config.toml
num_hidden_layers = 12
hidden_size = 160
n_experts = 128
experts_per_token = 4
d_expert = 64
d_shared_expert = 0
hidden_act = "swiglu"
moe_layers = [0, 1, 2, 3, 4, 5, 6, 7, 8, 9, 10, 11]
router_score = "softmax"
normalize_top_k = true
routed_scale = 1.0
balance_loss = 0.0145
balance_bias = false
n_groups = 8
groups_per_token = 4
init_std_router = 0.00795
lr_router = 0.00169
num_attention_heads = 2
num_key_value_heads = 1
head_dim = 64
vocab_size = 4696
norm = "rmsnorm"
norm_place = "pre"
norm_eps = 1e-05
positions = "rope"
rope_theta = 10000.0
rope_fraction = 1.0
qk_norm = true
attn_scale = 0.125
tie_word_embeddings = false
parallel_block = false
extras = ["capped logits"]
init = "uniform"
init_std_qkv = 0.0292
init_std_o = 0.0326
init_std_up = 0.0292
init_std_down = 0.0
optimizer = "soap_variant"
learning_rate = 0.00602
lr_mult_qkv = 0.5
lr_mult_o = 0.956
beta1 = 0.95
beta2 = 0.99
lr_head = 0.0129
max_grad_norm = 1.0
warmup_steps = 50
schedule = "wsd"
decay_fraction = 1.0
decay_shape = "linear"
final_lr_fraction = 0.0
batch_tokens = 65536
max_seq_len = 1024
doc_mask = false
train_tokens = 560800000
max_steps = 8558
dataset = "wikipedia_en"
Below are experts of layer 5 (counted from 0) of a mixture-of-experts language model. Rows are named router (the router's row for the expert) and show model dimensions 0-159. Each number is 128 + 24 x the weight over its row's rms, rounded and kept within 0 to 255. Numbers have three digits each.
After each expert's rows: a language model's description of what the expert responds to. This comes from a sample of Wikipedia text that the model never trained on.

# expert 43
router:084092105110117145090120134105106104161136092167127097154111138146136138154105132138090173140135143125079155152152124137157107128077138172132101117107087132137096109146127150123102153094093147103108136111126156125134136118117124139130154130128137120139150063139112182164106119158106116124168132128158152156109096146140106113115145163141119177134138132119150126141127121152138126119149086126112155147165092100117132126137177132093124168115146121095126083108128163095055153107108126
What it handles: Final pieces of surnames and place names in tables and lists, such as McKee, Bowie, Road, Green, High, United, bourne.

# expert 27
router:097160162110135121162121138160109128118107128162127137092103129126124162132178106165097095147144140164154098137068119145105117106160123126142175143153122175149143151136116152104112154110114095141101140134159119166134137115120145103145099106093090115092130143146110164116147125147155147150143097125104114090161117112167124117119116168109119138171114117124161141113112105085066144103110118151145122131144186127152153132131154139142142036119101153146120143125128114128120115143107136
What it handles: Bare space token just before a number, mostly a year, date or count, after in, of, on, July, or table bars.

# expert 1
router:171125112129120151100149068160108180107138093109151145120084124152110106113115139139109133114170113131112163132146119169093129095112142121143099108090063097157140127130110123087092105114152160150093128114147142085176152104119085157117145121164169115116127111143141109146131108106093128119112095103137144110165128122102128170122105131127106141098091170116157143134135091092126115118136116164162117151127145160131121129110141180134142167106124120166121135142134135124156173144097139
What it handles: Byte pieces of Greek, Thai, Devanagari, Arabic, Cyrillic and Chinese text, plus word starts like con, ro, ar, and degree or minute marks.

# expert 29
router:154133117151098120131123139125090159039146131094111177107156103114115106121121097152142132144168134120109113134118101138119135138109112137131107143143145175117150129152154106082122106153150145096106114153142118158103117127097093109090164124143135120139138152145140133105133105120122110110082118154107154135151165134137162131153168146104099107160116164118129096115102123104147169102095131160133128181096146145135104123160142144119126152123090161105153143142054086159153132116163124
What it handles: Opening pieces of Latinate words after articles or prepositions, like comp, sp, cont, ex, dep in compare, contributions, spelled, efforts.

# expert 42
router:129121162107099123118114133124146173150110112159151130128082102153149143138129121122123135096129143118116127135140138169135101146139111144129087108131149159131138095148135161137121168112161130099166135124091137118077131103176099129134122130142145125147109164083109084124131148124097106123167163158117157144133152127126093115145149112087123114083188097120105143097108146164137149128134094090144073148073121126086108099106140162132167097133100102143114150093135150152132115173175116
What it handles: Field labels and headers in infoboxes, career lists and tables, such as death, Died, Born, Coordinates, record, °N.

# expert 54
router:110120125116110159098106110120100167151102136111154122132118116137135092131109114132103150127159157115121135136142147109132133147156110123114099121096145148132124117164122157101130153098164151103135134102127109134089123141128156126097118120159154119132150126081111094142124158136109111129161182099145144141121128095140110132095172130136138122083153171105077157125112155179129139162140109087149101156107105111135086126125167185196169161102145123102115114092173182126146146150126090
What it handles: Field names and column headers in infoboxes and election tables, such as Language, Votes, Total, District, Party, Candidate.

# expert 4
router:115145124111170145123074103167138164131127131107166100135145135117113147133119124140104149155101106158113150085114171148170091138135109167154102157111166150134152173126164128119134116100128141120120110105139142123100106119158128136113074119135099125132138071133126127114106089130124173162157155181130116147156092103130113111094147111099085095171150137135110111127098120123161083159171082151162098133131115141111135143135118145097125132104096108122121107127130147129115084126074128
What it handles: Nouns naming creative or broadcast works after the or a, such as film, series, album, season, episode, show, game.

# expert 32
router:118099167138165174071139151098119120173118106097185105139125102194136121116109119115148155102139150083113155136145146136109099122127127137098093133131116107112120102164112146161114164117114149125135156113124148141119092144153116126143143131111156105126162127123103134156102171150121132103146167123163131138101097151147083134128145107113124106089109122097120117113159127170123098126123104125135107108088109138100071096094157140152177161151141119094128114113151154143138140152181107
What it handles: Word-final pieces like -ers, -ies, -ances, -ics, and header words or units such as Votes, Species, Goals, kg, mi.